Weights of a small mixture-of-experts language model, trained from scratch on English Wikipedia: vocabulary 16384, 25.2M parameters.
Below are experts of layer 6 (counted from 0) of a mixture-of-experts language model. Rows are named up (a neuron's input weights, with its number), down (a neuron's output weights, with its number) and show model dimensions 0-223. Each number is 128 + 24 x the weight over its row's rms, rounded and kept within 0 to 255.
Before each expert's rows: "comes after" lists some tokens at least twice as common just before its tokens as in all text; "gets" lists some tokens that make up at least twice as much of what it gets as of all text. This comes from a sample of Wikipedia text that the model never trained on. Tokens count by the router's weight.

# expert 1
comes after: " |", " ", "0", "1", "2", "3"
gets: " ", " |", "–", "-", ".", "0"
up7 [117 144 171 117 145 103 119 116 125 124 117 106 139 130 120 144 147 148 164 116 139 118 140 152 140  97 134 112 104 126 133 153 148 107  86  80 171 122 102 120 133 111 112 206 148 147 158 145 144 164 126 129 143 109 131 136  99 123 111 140 111 122 149 110 134 144 127  86  96 102  97 175  92 105 143 168 113  89 173 140 112 146 156 107 120  92 109 165  94 144 111 139 121 137  99 119  78 146 121 130 116 157 124 134 129 154 122 161 164 110 118 128 165 115 142  95 109 124 129 150 130 116 133 117 144 116 119 111  82 139 101 127 135 163 175 127 104 106 126 104 129 152 115 111 140 134 172 156 108 111 162 120 123 139 125 114 126  72 113 131 144 134 143 186 145 152  65 104 106 108 150 154 166 124  77 121 107 112 128 128 121  98 151 150  93 115 133 151 164 115 111 119 141 165 123  99 132 130 121 138 118 127 153 110  96 110 101 104 123 137 153  95 117 191 143 104 133 139 196 145 111 162  61 113]
down7 [126  97 114 156  95 144 129 111 143 110 139 122 162 113 134 161 127 140 141  82 156 135 167 117  95 143 118  99 126 161 105 131 110 131 100 165 150 123 164 109  97 112 174 110 150 114 104 124 111 161 112  92 186 107 147 118  89 120 123 156 128 152  95 178 115 163 133 113 137 145 127 123 107 148 146 139 140 117 131 135 103 127 135 132 135  87 138 122 106 116 162 121 114 153 141 166 124 113 133 138 139 139  91 184 152 138 130 129 157 118 114 109 114  76 132 153  99 169 148 110 136 112 106  83  94 149  89 131 135 149 184 149 164 146 122 144 171 122  97 128 160 100  92 128 142 127 139  99 117 139 121 153 127 128 164 128 157  86 125  96 108 119 123  81 113 162 118 111 134 123 167 129 145 119 116 106  99 110  93 141 118 132 163 139 169 152  89 138 130 123  87 149 153 185 156 163 116 126 194 127  88 115  97  91 116 117 120 171 147 135 159 109 179 143 148 121 118 151 114 105 123 118 138 128]
up8 [134 168 153 156 152 108 128 182 135 129 113 154 137 118 114 134 151 119 130  86 145 139 126 183 128  50 141 103 107 187 111 123 119 105 188 115 103 132 110 120 111 106 141 136 146  72 137 172 121 132 100 134 106  93 108 122 113 158 129 158 139 122 136 127 116 162 111 128 145 145 180 149 117  98  93 122  72 135 128 141 146 111 136 108 162 139 136 137 143 140 127 161  95 103  70 150 117 134 153 140 129  95 111 200  94 116 115 133 162 130 130 112 136 135 165 119 145 138 172 137 108 148 146 140 142 118 131 134 129 106 135  96 133  90 160  98 159  64 119 102 132 115 122 135 151 132 151 128 135  93 125 175 155  94 126 117 127 139 149 119 144 121 131 139 114 117 135  97 182 174 119 128 107 126 169 107 139 130 121 174 142 122 102 142 117  93  72 119 150 145 155 139 139 150 125 191 117 151 132 124 144 134 144 129 103 129 124 154 160 158 133 110  94 118 138 117 129 115 145 144 128 105 147 107]
down8 [152 139 112 124 114 153 133 138 155 179 120 142  98 118 121 138 160  86 140 119 129 155 136 165  80  97 138 148 136 100 142 178 106 150 103 149 146  88 153 131 128 101 145  89 132 119 153 138 130 137 195 109 166 124 153 144 118 143 142 125 122 110 101  97 181  64  96  83 149 101  79 141 116 128 138 138 179  94 118 124 152 103 163  86 133 105  70 127 130 147 116 156 147 172 118 123 145 124 166 115 139 166 142 135 158 144 158 166 131 108 143 121  98 141 126 176 100  91 117 153 103 114  84  80 148 129 135 108 151 143 130 137 124 137 140 111 130 146 119 133 147 136 129 148 126 130 114 134  93 118 115 108 116 188 135 124 116 104 126 157 121 145 115 122 119 120 150 115 122  92 113  95 142 152 106 166 160 138 135 127  67 103 110 123 127 113 146 128 140 111 111 144  86 117 122 158 130 170 154 115  99 111 146 110 142 135 122  92 107 145 155  99 169 139 107 148 106 165 134 150 137 111  99 105]

# expert 8
comes after: " ", "20", "19", "–", " in", " ("
gets: "20", "19", "18", "1", "2", "10"
up7 [138 133 149 120 121  77  87 147 169 161 133 139 171 130 127 135 106 123 109 121 109 159 127 128 122 115 121 167 133 118 112 100 123 106  88 115 162 114 118  93 111 122 153 153 119 144 126 146 171 104  65 164 113 124 135 125 113 152 126 105 123 143 169 138  89  90 151 172  92 130 106 171 150 107 105 138  88 135 138  91  92 142 112 114 144 104 120 113 127  87 132 165 104 118 131 102 135 121 129 131  91  79 141  69 154 115 119 139 121 120 120 127 134 127 120 135 124 110 103 113 171 115  87 152 111 143 118 131 151 108  87  92 129 125 138  94 141 128 154 158 159 122 129 111 124 110 134 125 156 130 102 126 145 175 147 129 147 115 135 149 123 157 163 156 109 131 141 102  98 125 129  98 137 150 125 154 111 129  96 119 144 127 235  94 145 123 157  80 159 182 159 121 117 103  94 137 115 134 114 122 153 165 118 156  85 119 162 103 111 149 129  82 134 159 131 130 156 142 132 145 122 113 156 117]
down7 [172 117 104  90 140  70  98 111 101 142 155 131 128 152 121 100  77 107 139 161  66 152 100 146  90 137 126 151  99 109 143  99 129 118 113 121 140 141  96 105 108 147 114 144 174 106 128 155 161 128 127 155 130  78 121 152 127 116 140 120 136 157 118 164  99  90 154 131 159  95 115 135 141 167 139 114 121 159 162 149 188 139 118 151 100 105  99 156  96 130 150 131 120 133 166 106 158 112 155 149 117  99 158 138 143 103  98  99 137  82 123  93 135 112 123 144 150  93 115 113  99  91 117 127 160 136 107 103 108 151 136 101 157 136 139 159 117 130 176 123 102 130 101 120  81 115  83 130 211 151 114 141 128 178 142 100  87 157 116 157 111 125 145 125 109 123 118 141 101 143 126 106 117 123 120 110 163 140 127 147  92 140 163  98 128 130 113 137 135 128 125 128 125 153 113 130 106 139 114 127 191 133 170 163 137 102 101 154 128 121 145  99 126 113 121 141 145 105 161 139 115 138 123 134]
up8 [ 92 119 123 154  93 130  94 122 155 146 134 107 112 128 134 153 101 134 127 142 143  79 118 101  96  97 140 126 118 121 141 147 123 143 136 155 124  94 115 183 142 147 151 126 115 146 132 129 151 164 126 135  98 139 122 151 178 157  87 152 111 127 107  95 104  87 115 117 159 141 125 170 129 142 103 112 157 165 126 151 140 130  86 122 138 146  94 125 105 150 113  93 127 106 152 103 117 152 134  99 115 114 114 135 132 125 147 103 152 108 104 103 118 146 106 127  87  88 125 113 149  89 136 137 113 151 172 140 119 101 115  88 157 154 119 129 179 134 149 157 132  76 114 119 118 113 111 149  77 155 146 105  81 142 149 176 161 145 100 129 111 142 154 150 181 145 185 106  65 103 140 133 130 101 160 109 135 128 125  90 146  70 148 141 150 122 139 111  80 152 108 161 125  95 140 179 106 142 128 141 104 101 109 126 133 142 151 152 105 153 121 126 170 119  94 139 151 143 152 120 142  98 141 114]
down8 [157 146 111 155 140 140 145 105 115 121 104 156 121 106 103 128 120 123 161 175 115 132 106 155 127 127 114 127 134 112 123 138 121  68 163 153 176 103 121 140 130 134 136 140  91  89 138 105  72 131 131 126 144 107 154 138 117  98 138 127 126 154 121 122  90 115 164 154 162  69 141 127 149 127 133 101  93 108  97 147 127 112 166 133 162 121 141 104  93 113  88 161 154 130 103 166 115 131 102 103 107 114 152 115 127 101  90 103 139 127  99 141 158 102 148 113 100  97 138 144 108 127  91 123 152 114 124 119 101 121 127 176 112 115 123 143 158 125 144 134 136 154 113  89 157 124 132 105 141  76 152 102 168 123 102 138 151 183 156 122 149 165 138  81 137 104 153 153 117 100 160 163 129 123 122 173 133 167 134 140 121 140 130 107 174 163 103 148 140 122 132  97 172 132 110  81 106 135  91 170 171 118  82  98 133  83 109 129 125 145 107 141 113 147 160 118 130 120 126 140 136 196 126 141]

# expert 10
comes after: " the", " a", " The", " of", " in", "'s"
gets: " the", " a", "'s", " his", " first", " an"
up7 [114 103 140 115 149 135 140 154 188 101 101 154 177 106 103 150 144 160 137 117 154 141 103 113 125 128 105 165 166 145 121 166 126 141 135 115 151 110 137 116 142 148 120 139 137  97 116 145 116 140  88 112 140 164 135 139 148 119 121 128 174  91 132 110 116 154 111 111 140 154 141 130 133 137 111 151 118 119 164 116 135 101  94 129 112 196 103 128 130 138 175 140 160 127 173 121 123 117 149 152 137  76  73 144 114 125 150 124 136 100 121 140 134 135 111 144 121 130 148  72 122 165 144 155  98 173 153  92 134 137 136 122 101  41  98 163 117 152  99 116 116 126 124  68 134 145 116 113 146 138 133  82 137 156 139 138 105 137 128 147 147 152 144 169 153 186 135 137 183 129 139 149 147 126 121  81  98 128 125 104 157 105 135 123 126 138 162 129  98 143 150 124 141 165 131 135 105 118  87  88 104  97  80 127 129 140 135 107 131 122  85 113  93  98 116 131 138 101 105  98 129 133 156 119]
down7 [ 94 139 100 103 153 102 143  65 155 174 134  89 145  78 167 128 116 113 102 101 113 102 103 114 120 142 145 142 132 140 134 154 125 152 139 160 165 130 125 131 111 121  78 141 143 134 107 125 164 104  93 123 117 101  88 146 119 109 122 156  97 117 106 150 126 110 113 117  92 135 130 138 138 163 129 128 136 177 113 106 133 114 140 144 143 139 103 129  91 134 117 164 104 159 130 150 129  94  96 156 132 120 174 180 146 158 157 120 139 146 108 111  74 141 116 120 122 109 107 163 111  78 160  51 177 121 101 153 128 125 153 131 147 164 123 127 129 126 144 130 112 158 135 136 149 144 172 147 122 151 118 127 195 114 150 115 174 124 143 121 104 129 172 128 142 111 124 158  80 166 108 112 118 153 118 110  98 137 146 156 129 137 128 182  81 127 113 137 153 115 148 121 117 131 153 122 146  76 106 124 151 110 123 101  77 149 134 144 128 145 115 124 159 128 105 120 103 104 123 167 127 113 125 134]
up8 [ 95 143 201 138 136 151  99 113 144 133 143 125 137 123 137 117 132 124 115 140 155 114 119 149 134 168  97 116 111 134 166 171 142 141  95 129 147 102 151 164 115 119 121 110 122 108 116 141 124 152 132 136 116 122 128 149  77 129  76 148  77 151  96 115 101 141 123 129  88 102 112 121 152 139 129 173 117 137 128  88 118 144 127 136 102  99 110 108  79 145 147 170 135 154 131 131  97 122 111 163 126 106 161  86 153 109 176  92 106 131 118 124 111 121 116  98 140 194 121 122 133 106 126 134 133 131  99  96 143 165 128 107 106  99 132  83 146 110 117 176 131 174 132 110 102 185 148 134 113 117  74 153 122 117 157 136 138 162 115 158 100  61 154 121 150 153 104 187 119 139 123 129 107 100 129 120 112 161 122 126 133 137 196 161 136 145 122 127 161 148 116 179 134 147 145 124 119 104 139 142 114 159 137 158 104 143 114 111 145 124 135  83  93 150 112 158 146 133 122 115 122 140 113 151]
down8 [ 96 118  93 198 140  97 111 141  94 112 181 110 162 138 118 157 104  91 137 128 143 127 113 134 114 141 129 134 110 115 168 125 108 153 154 144 109 121 132 171 149 116 117 127 128 132 103 140 136 121 106 151 100 121 109 129 141  97 134 148 151 145 100 122 127 142  89 133 114 131 147 101  85 159 101 138 119 162 128 122 113 125  90 108  81 129 135 152 119 120 114 119  81 148 159 148 107 153 129 110 107 122 130  94 145 127  98 194  71 183 110 128 149 108 125 111 161 102 156 117 148 143  68  89 146 126 172 123 146 141 146  94 122 122 118 171 105 140 120 164 139 167 140 126 112  95 150 113 130 168  90 133 129 137 126 131 121 148 147 156 113  94 133 122 131 135 136 132 133 146 119 160  77 132 119 128 153 125 205 131 141 104  99 158 146 150 109 139 133 152 122 138 124 131  69 149 136 119 120 132 119 161 108  99 165 103 151 138 103 111 117 196 164 138 134 179  91 123 131 143 152 128 140 117]

# expert 3
comes after: "-", "\n", " is", " of", " in", "\n\n"
gets: " in", " of", " the", ":", "-", " is"
up7 [168 131  90 110 152  89 137 149 111 159 113 152 115 103 123 125 132 136 126 132 103 138 133 120  93 158 172 131 109 192 149  84 150 127 100 133 152  91 152 135 124 133 107 129 121 119 152 126 100 105 179 176 120 117 110 147 141 171  94 122 117 145 124 145 143 143 156 160 118  82 156 153 157 184 150 130 165 153 163 129 137 156 128 119 109 153 112 118 153  96 142 155 142 137 110 122 161 121 120 140  60 123 100 145 140 107 152 168 139  94 153 161 128 175 141 138 133  90 118 130 182 145 141 170 116 125 119 130 107 140 135  96 133 147 141 139  87 164  97 125 173 178 134 152 127 136 157 119 112 125 125  94 101  91  99 123  97 139 119 144 120 153 133 117 177 113 177 110  93 124 142 134  94 126 117 120 138 118 112 128 143 114  90 136 130 116 142 134 120 161 123 113 102 148 149 100 111 126 151 107 110 116 116 160 131  97  88 142 126 126 136 183 124  77 101 125 120 120  92 141 101 144 143  81]
down7 [ 80 115 151 119 187 160 109 101 146 127 162 140 191 108 105 151 138 133 149 120 105 117 132 144 129 122  94 143 159  89 136  82 127  98 117 130 126 136 148 100 169 122 114 130 128 116 144 138 123 114 104 107 129 116 149 104 146 114 128 154 117 121 140 123 143 142 100 132 159 148 134 107 133 116 130 116 129 104 151 127 144 108  89 147 132 153 109 158 130 122 172 189 129 113 109 119 123  90 143 130 119  79 123 117 147 121 165 169 103 136 153 132 166 149 146 113  97 123 111 126 137 118 142 112 122 108 134 148 146  94 111 134 117 146  77 164 126 174 128 141 105 136 156 105 144  86  80 133  98 158 166 118 149 154 105 138 172 169 150 162 144 136 174 102 128 136  83 130 142 116 120 133 154 158 160 109 162 113 160  89 154 145 101 137 122 127  74 126 135  84 164 116  99 120 100 139 176 140 138 125 128 108 143 115 107 104 102 110  70 115 106 105 160 139  80 106 153 144 158  66 112 124 139 137]
up8 [151 150 155 106 124  99  93 160 107 137 139 130 133 110 139 147 122 149 111 120 142 161 115 106 114  71 124 143 145 143 151 133 108 132 117 131 123 161 123 128  92 194 119 127 143  79 154 108  94 146 104 145 177 180 138 145 135 126 135 127 121 122 129 149 104 114 107 128 142 153 195 134 133 124  91 138 161 120  66 149 134 111 103 136 123 111 131 119 151 153 126  85 130 118 124 128  67 117 102 200  92 134 115  86 154 107 156 108 132 147 128  96 109 152 134 127  96 113 138  81 162 139 156 137 164 137 121 215  80 124 147 111 120 148 124 164 123 143 108 159 149 138 111  95 112 139  65 142 133 127 130 171 114 132  97 121 142 130 167 120 158  78 124 116 116 126 155 140  99 142 142  90 130 103 132 103 103 124 133 125 128 130  89 126 140 101  69 131 140 132 171 144 150 174 112 141 128 116 141 116 115 121 130 137 143 118 102 144  94 137 115 132 147 103 142 150 124 158 142 127 121 141 146 120]
down8 [121 100 152 137 144 175 186 186 115 154 116 117 166  85 131 132 109 149 135 124 121 131 156 154 114 161 112 145 163 130 122 148 140 167 121 101 126 139 123 142 183 120 138 115 125  81 127 134 101 141 121  82 127 117 120 153 151 123 108 127 130 116 102 143  74 138 168 178 152 153 113 154 146 137  85 121 106 163  91 123 158 105 112 131 105 124 139 114 139 122 159 135 128 136 208 126 136 101 136 167  81 119 109 136 116 124 109  88 166 120 109 139 112 134  93 111 148 102 162 133 116 126 149 128  87 115  97 103 170 151 109 126 123 111 145 127 122 160 165 145 152 146 124 111 101 148  99 121 137 170 134 151 101  93 137 126 130 130 113 132 141 123  86 140 120 135 102 132 133  99 156 121 106 103 118 151 149 154 109 167 125 154 158  96 160 104 168 132 122 122 156 119 148 136 115 167 122 134 144  66 134 170 116 159 163 128  89 129 144 143 140 101 147 101 107 149 100 122 127 131 174 118 131 187]

# expert 7
comes after: " |\n", "|", "\n", ".\n\n", ".\n", ")\n"
gets: " |", "|", "\"", "-", ")", ":"
up7 [128  88 132 152 119 146 161 111 128 124 120 130  86 146 119 124 136 121 174 134 165 191 135  97  94 127 165 118 108 159 103 161 130 117 179 133 120 148 105 119  91 160 162 135 120 137 106  76 110 136 140 161 108 126 113 109 100 109 126 113 151 139 130 133 112 136 163 174 142 112  79 124 129 100 127 138 142 140 193 126 156  93 133 126 150 165 126 154 121 129 138 119  96 162 127 107 102 189 149 128 131 148 181 108 108 123  87 132 119 174 117 149 148 128 139 171  98 160 152 103 125 136 116 128 135  92 104 127 129 174 140 173 189  99 123 197 168 100 128 130 137 164 148 159 124 123 141 120 111 133 135 142 115 153 104 130 146 135 106 113 126 131 125 129 155 138 127 153 160  98 126 135 162 133 134 145 114 162  91 134 144 151 122  97 132 140  95 154 163 120 142  99  86 129 129 138 133 134 128 146 117 136 123 129 137 122 122  95 114 168  94 137  96 119 139 134  92 118  91 121  88 110 121 191]
down7 [ 96 193 125 140 166 131 132 135 171 124 130 109 151 101 119 109 132  78  86 122 120 115  94 143 129 144 102 111  95 121  98  87 123 123 102 133 154 134 122 117 146 123 110 124 142 113 116 148  98 112 138 152 112 101 130 160 135 133 141 119 109 161 172  90 116 132 111 122 124 144 203 126  90 163 130 126 119  82 125  97 151 146 110 176 151 128 167 124 137 180 117 119 158 101 128 116 158 139 113 109 137 128  94 137 135 108 144 145 151  90 178 135 105 167 147 134 107 103 125 163 171 147 161 155 140  96 112 131 171 120  83  92  88 144 101 107 115 146 118 157  93 131  85  64 143 107 119 104 104 159 126  76 121 129 154 120 113 116 158 141 115 109 114 130 183 118 126 151 137 131  93 138 100 142 126 120 138 135 150 102 135 115 133 157 133  90 133 156 130 131 135 155 183  99 147 134 112 118  85 129 138 139 108 121 134 155 120 141 115 102 123 172 146 162 114 123 137 121 163 126 161 114 165 106]
up8 [114 107 107 116 150 108 193  92 113  97 140 109  90 167 185 128 131 126  61  72 149  86 112 107 153 115 158 123 103 100 113 143 135  82  95 123 120 115 119 116  73 108 128 108 158 120 117 106 128 133 136 133 131 132  85 146 119 150 140 105 119 115 143 156 148 131 122 134 120 155  77 123 126 119 143 129 151 145 166 101  97  75 116 118 115 147 107 150 116 122 119  66 141 123 125 124  91 101  94 114 111 140 123 144 117 141 104 119 140 125 143 150 111 138 108 116 137 107  83 131 174  86 125 123  99 146 162 106 133  99 128 100  83 137 134 129 170 155 119 126 153 132 164 113 128 135 149 114 130 130 122 130 108 170 124 129 113 113 136 120 109 123 171 123 143 144 135 126 122 125 135 142 130 145 149 136 153  95 103  73 126  98 128 157 134  92 129 121 125  85 125 142  43  92 137 123 116  84 139 151 170 174 148 119 113 100 122 110  93  88 113 133 138 115 134 147  73 113 143 129 165 124 138 128]
down8 [174 105 161 118 120 141 111 139 147 123 125 130 135 105  87  91 124 130 154 152 134 106  87 123  97  95 103 123 152 155 126 117 113 130 137 120 147 108 106 107 147 120 110 177 172 112 164 127 130  96 184 112 151 138 122 120 104 138 100 146 153 139 103 117 136 142 108 121 137  98 140 112 101 159  59 152 110 124 101 115 129 118  67 152 156 121 175 106 142 104 135 140 138  88 141 124 127 120 154 129 144 172 151  98 109 152 131 171 112 142 116 102 148  77 127 176  93 140 142 150 134 117 136 141 135 138 128 105 141 131 128 146 132 113 115 177 103 127 137 137  87 149 108 124 132 121 113 130 105 180 104 124 129 132 153 128 118  95 120 118 149 141 125 139  97 130  89 142 141 140 108 118 109 159  71 157 138 122 149 169 115 144  65  78 122 144 136 152 154 123 134 116 141 145 144 115 141 113 103  89 118 122 107 143 152 145 127 213 154 104 118 155 136 139 100 111 124 119 141 135 103 214 128 109]